{"d_model": 128, "n_experts": 160, "d_shared_expert": 0, "moe_layers": [0, 1, 2, 3, 4, 5, 6, 7, 8, 9, 10], "balance_loss": 0.000177, "vocab_size": 2048, "norm_eps": 1e-06, "init_std_up": 0.0342, "lr": 0.00306, "beta2": 0.98, "decay_shape": "linear", "final_lr_fraction": 0.05, "doc_mask": true}
Below are experts of layer 2 (counted from 0) of a mixture-of-experts language model. Rows are named router (the router's row for the expert), up (a neuron's input weights, with its number), down (a neuron's output weights, with its number) and show model dimensions 0-127. Each number is 128 + 32 x the weight over its row's rms, rounded and kept within 0 to 255. Numbers have three digits each.
Before each expert's rows: "raises" lists some tokens whose logits its average output raises strongly, later layers aside; "comes after" lists some tokens at least twice as common just before its tokens as in all text. This comes from a sample of Wikipedia text that the model never trained on. Tokens count by the router's weight.

# expert 28
raises: "n", "m", "ga"
comes after: " |", ",", " the", "-", " of", ":"
router:124177101122133128154134098089059103160182147134158154143120175085126132109130137195109150150110119113092177120109096052168201107163072143159112146159117129103178121107092120139088144120201136136082086194145143081166125090117150141168074074128159131103178132131139088117166069127147115118118089133164128189094143091057126159124148180099164141154129091138110162103127127166149133166080
up0:153080102102113068136151167080178091078123131107126198109062099114154094093135114143148171100137141142137068180164112138115132131165159072086067140069117123191131163130131075138190123118108142092143141130141135136131147176114118149115150152147142146181111092065167114126137079104136124137168140072152163074136081158141158147153129081122111095111173089165110127148149134093219144116074
down0:132064145104101098129124144137144112080121166116143122132116155068123121100134120093220108194158105081091127142112104101135130072154175086141103102115103087159172111121120156133137129109136170112113255077185113122146141147155111137105123152182131124150116126115110141135117134120136131160153127084127193087126112185167106121150138142115096142104119069117141085139169188096185166065115
up1:121117125120048174140126145120151160129132111080078204124177171097085152094145136069134158112111104136153111164155097118141132158136149146119162159092120120141107152083083098090143136095141155128155095071100106124091177209122108108082125164113134179094064114153173164168126126163147114100139147102171182061112166154224104137153055111156125117176163165122124082125157119125125117125127
down1:111106115130120136082113175159217120121135116132082104120097112154118154216155121136202146126113074108180119124114109121058095155089177142044113117146083066128134145112145133132158090136059086103141225142170112126135085140153129153165124155142110112105107129147134103189083152158096127133107148136176118113164153171164104124146140131085112145074141130090109100171187132114135096081123
up2:138111094124145090080128154172099068186120130156114102156058137131126107090099118141136136145076158107172072108120157061149133125135109135059133151176110124131163111141116060114118033141121061145144132157154141132147085170107077106108163153111165201182152128114130138132097121165137162113169113133145157187084195126139113084151164044153106089141103153115120115128171146133136153162158
down2:151154125116131109098105146136119075147122155139171136152120141106144125074045089098182120137128163076129056131131168050153095169091141148091107108158125138128179104169158117087098102142116067097095129122130134120092040139100095072120142123144114125120159141172146145107068094144137186081159146182128175164110138156163142120142182111159115137109130129090119124150130124160147176224187
up3:134141134099142106167098130180115107148135171109156126188140116148114105141117178134122098141103128141179149163088152143154138218126214114075137129115157129175139141132143123096102036156131130169119152112061105136136149118189139092113120138042147172142125161101095135181144092114100068101093111075111173169095151125106090067139116108152104122144077137145094174146107176123141093081076
down3:157153172086115124164074091134109131138125154116121150153172096130110127132129143130099092146140102109140101169059118150110144176096142090176123086134110154122171156116153136126097114134135043084076106106067111122083097070138116105130099108073143166072080210140130187157153076150121159115060170152096172128119146127158139155103131159162090144150149198159121172088190161170153154157129
up4:166126140174159165160093157175131163134120050095135166088128137129099151123103133127182175062144151094102153168170156147115097162171107105142122145120126117054120146104103062074107142089141121144142131178116165151119161094087154129126148125125066138201087164112131150146108114181112140121146193095174116120152078133118103114197156097161109025106091115145084132169160109124136113110104
down4:135089103108127146122083147152214167102117056158099129116145121127153104153131131111170106137076118088104190082153178113167117097200155089168151110156106106096094162108112179126134123087113078157167077152159127158198144109134181111088146143115079137152107150129091133149107103028111144128108160135135133071158156155130095127166181142133080143057104122102126107189111141157148148134147

# expert 158
raises: "ctor", " $", "dge"
comes after: "\n", "ed", "–", " E", " He", " he"
router:116164083133144103087158185091145134122133126118151099163129107113102167113086139091153079084059121112145159148146109079106117098112133099108129132111144087178111197133103108125117071161163160132095129152087142146104086160115120062163095153116097198113112176140125167116115094158115160116183148186162127198164075127126149119125105187116164130157106155074100192189105128092176065096117
up0:148088133139138075213111139092177156080144111157125121119101180093117126117090139209114225123076130073130166139115128126118159177142097102132154138159150108178165132116074156145143191138095119115078104153148160165113147135114093196141174148159094091152101144062127097175137140171143145126082127097076099119112165099127118137173149101110081099093117099160156143104171141081115114173124
down0:148078103122189165150099102114124166187137121113114156162137105143210143145144105041138116127147125146153168185085103143107091119130179135141094106174079075088065126139111103116169128077135161187132159161128066146155078107127129114093086098133177144104161122095113130144045098148077121123121154135183155124114142047132135169144172077156140126099156123127125137153125141192093129129129
up1:118111078193152045078112166181135149100146182146147129118169144082087151148112123160121157112098114114136125068110097103119098137129095047138185126099140168134166103146081102157144180147146079134085121092089159095116097129110104189139141163196170146121154109069119146163113158158172120117106156170162127169149120096064103144155120072143088120124123169130083188153113141120179120097129
down1:134135147072093130129079081107130137117116129119116123148112125161168105096175133128115163158115156192083113138154212187149146112151194197176098132151093113136126139105107082161145114096172150146174127150134057151139181150151157134095111092147126070139159105163135166073096166135095122137094096123071120122091138124158083130098163125164131181105113074081128081166109123128038096173117
up2:125092103064165108162133134151169097137104121127176140144158079135138082170147125132139168076170134139132151122183099110146215154168134050071102096120153163132136130126127040110126115118136117145130148158092085126201212135117122148077097119132105127124124147084170100210133121162092102093145156148087151099149108121147152120127109117059126098122195148095094126154104161089133108150077
down2:124145095163147075113161097126112126128112112067117096185163187151154154089158143124130151169108117137076142135079178135137144074132167142170102132186144099078136111096119117213068102181140097104138056111118077107099125094111135056108121152096172138131125136092142124102107139102160161177123136137111166102155124184145145149129095161186128104135145107124179158169137091115194045110103
up3:130166130201126159113134137103120141106186123114136157178113115106125112107153147113091138081147127122154151149137039142117064040144129111150159179097084149136055170108103080113116117110150110219139127155086150126125146157084145118061116178145195147076121089154095142105169077147181120142123124167088175125091129120129122171143115117157098105111087116090150127163129164166110141084177
down3:103109180139141157187098126095188108077149100143148143143159184110138160138103084137131091109151134105124117098174174173099045116125113096131112124112134123102136167185153102101153135090093134094153111104130134143088220139157160103135043100163063104137098129159120137153118108139103136164087120107149066159145159093113130149093092109156140160119153107087180119161126093116075140213189
up4:123100151117145157138191091158119039114134125131084127083134108101113190070175143107091103101095092126130102171078186121167173145100108075111092117144140132162097135091153144129195102107098105127157102146151095135098158116112147105146135130160150124164140094142203144078094146115096143106130136095087136071155144153124152216136171107085163116138167105159165092184146135109109187183174
down4:143151115153136157098125193068123175071164140076147087159152138094123052181071195130100146152114100142112103127134080120125127104128141135094101115160075071132155136107028096148077108148082111079141184181106155114112117145149173119146091130065129145141154147150111109175141086144158139163153119156156150169099094108117156106158113179130129099107130179129074178128160124162173135099153

# expert 55
raises: "va", "ve", "ga", "ri"
comes after: " the", "-", ",", ".", " of", " and"
router:111204143098107168110150130136070097167171152088124136101145141168148107115124180096111104214086174103035151147115146103199115139133066106153089162154119145172144089102073119126128141165143145154132142086130108144112168147114130197116078096101106070125132125100174134070169073115121138132154090153135122120083157143155129156059110131136160133132093142116128152113142141184123192148080
up0:096113170118094153160106160117187101108123121140074104186124095154127113115109148160168129134129162085113100126141168145129218157131128157150183129093148050164096114141124142121129176169070108131111081096120129099162152109141166170105159053126147124177116171108118132206121130140100113172089173060211064116172126103126118058130096145133173137101114112169125109153159114102115137137099
down0:168100102177136154137133155131137125101087110134060189142075140124154089173134181143127101123083167104075145134106149116154178089095170108104114096158169121089101126110200139122084115071222118092180118167124121156124096146125122159136122160171133116110061049165102142092126105063133074138132142151144115125098169160170143141178156090122112085154147148149091160128144098142181116098093
up1:124151111151124185148126153115110166116155153116105070066074106118128097133140123153128144158100106147062103143139122195169109134183093152112157119101119135163121152118118098070143122154070169174110119161153073193110162157140143137150186199066128205073091151119098122170111117046136110114154121120143156078070133144135140089105143084134167120156165123157070113095095160143128162147096
down1:063109173150168144115088135123160121056215084150144128133117158158106028172116100082068122184074080118149117125085126118154120105123135107154180146133120109089130161088150125101155151126124169132122110087190146137119122154138155114094157166135110115114154125157158131179130178074033104165103099173167095086184081148129134141116134155128120108130149135124131174153098124125183134102102
up2:154096147138115176143126114121164082125091104146126123184093100129156128083098143151177145122161176111119097081117112139080177149125162163154128109056116087138112097171139096182102194145104126093138101093132093094153130126122147158123151091150119140192105130132105171168098170186135164169102154094235071110192076091115119095147080156124144102070124080154124144131138120076135087099147
down2:185098127155128120124138144140126117123059112182058189157084118128173095149122169160248091089093180127096140113107158132124152095081159132107100093131147129097102129132197160133124098113164106099172225146120103129162107117152113165160147150143118145099075086126071133112096128101175116151145103101168130130078173140146159120141204105131096120129143109146073116127135116126162110097097
up3:093104132105094138160123108115113150125078157154157106148088110161085133151120147149148089176227132170124085124141161172108135169184130127088154085117095147122149152102111093086144173203136168165092127143116172114096122081100125162147117133146129218048088163104122091145116094141092142113118134096144098154070151091171124133100124110179192080094118084128056093122126137129100091131145
down3:116109105100114133093091138165096126102162130175158148123115044163176108197154146131158152120102113106171109091089164131121106106114101114162123142150140106126140173090136067115180123142156127170167033110123098130153123137071136143165126128132101173135110085098171122096099186128108093143135125160113097110131071112168170065184137056111147138083085086173160174159108176111166145128187
up4:145069131162096157128147127080185074126056143162138094123078076138088169124144080174161095127105170126198135104137131133163139095098177095136122074079120086170121107125163152096110100142099117125115119105152150115137106113156119127154132103146135130192176122078133122159076163183120154162094123066130122110166087157159138085196150171117080127101126089123150092178104153063102091100176
down4:183097146181104133107161143128132181094108098172101117169115106096191158140155156136255141099109132071098110117091109109115129093135165150116145082162110143094117153122177118152147091134108118112143228133128109130134102082096121123143136159178157164114099135085099140129074122096172086063128150101166173173101111131167145125173171112152094177106083091121103098130144121106127086119121

# expert 25
raises: "ad", "mark", "ce"
comes after: "\n", "-", " (", "See", " was", " \""
router:156116121104135129108120125118188135127083115073186144141078122182155100168167120122143084098163119108066160136136078098132122108159120091153130103095115115159078106157113142133154130127139127094193108147170132177108167190044181112159163108105061139187132095099164136135165104080179136149141189116108118084107103151119129178204145136135194103144101125110109077094116083142160168103108
up0:084064176133112173176121077136119118122169119167128201084117094090068098055077149136087128159129129115118110170120120149124186088147132146152133132111129087076140196101185151116130142107102214145112109146149124109116135132125058162097171119111205169103144109159073128079137117194103158161151128174130139161133100109135166134109162117121130141144164117144159127056103098108160122146158
down0:098147094086121195129151128104131089119155123095144121171159160142156156108137188151138202157079118180130131091122193110105211167108118135110148170130133158158134164115096106085098091111144127124169176117118181106117149129146117124125099165108143073148167156118156181108065096146138086089072094076086150093154091195095082090111132062097119162119139141144121144113128195097138080123107
up1:136106136105160130151149115130183107174082070102188143118100087113165123167191110165143133098105169155087065135129126100095166146121119111091163124130088157104095161118130127114115171158108115124190123111115083147106186156102181154153191156149072120153055057078185118125152107084127161182122134117122120050050087118159099164160129156142132152144151115135120143159135118139145163103076
down1:124137152152167105153126097101134112109092118096177129103156130093159121151181105126052038077159118108110066177141097162109110180096119104146147127144103115088118139159100129144103197157138100138175061139145056121077153151086117136156148093148097125183080070136122098114134167079127173138132223147158080147111136125158138174178151156160157165152091136117115105147130125132159152104091
up2:175107077119132138143118083132161151150065105145106079079065112147122093162150135084109102078131173124080155083162145126130146059141130141097141169055168145095120150107129128084175106157150137121147179132130065179154112124130159118173193133103156138138095158138132166163144147115148109150119145146101168149129063162163135123149150119215133173110125141152159102112051084093128136048115
down2:107115111163129148093139089117116127057139095114142098150185118135141144113117176162101149084114111144110104156098170140159146179095154115143204086179148119139186106126126088153119154161178086117118000130110114111109078125120132143119119122165085118106133140137102174067128084108075209109144193150173093081106161115072137133157176164161103163158126131107126146145140151133159117147093
up3:073075224102088144119117127107114086118140107120131163158130145089136144151131107103110097185168101105136103133080107145152106139134200102172120142128124107124125199175176123117091117074172160147100099095096184066117143153118148117143157176095117137120102109183106146083143104159122115122135112130120074160088133115138162082164133081139119182223150126056144144061132148163136085154122
down3:122119158079111099130130143136159086152100137135116123150176109107216134118148139125161097128138137112153105101104163129161230096151086164112119144109139127156087117110053128045180098146139185114160105144151166161144177152104127088076103150125143158130128179110149073170105138174099078115071136077111144118190126117123167124087163114094130083132186084195123091136105129093092123153153
up4:111121123111135098092153173076139124101104077137184127165125133201114095139149110144121111111120184142085110156110097112129122101195063117135171153108113181184089128133082102154128148130154125119124072149118135105095180167116140210123173109167124128141091137096165121141158162079124170158097141131144091156101172102111125164183165086122132153158061102163103200081103125164116149092047
down4:080121143110147085140135112120127142126109089118143157115127140166121140124152089132033044101174107112081134181093091123135139129135090049165133163103103138138077138165098127174123189128158112119132031128158149137111139127105150146164115045128117111192105115111161125117192176078150157148114166128111095125135134121104160186190134121172156148162098140170092129099082126151161173138094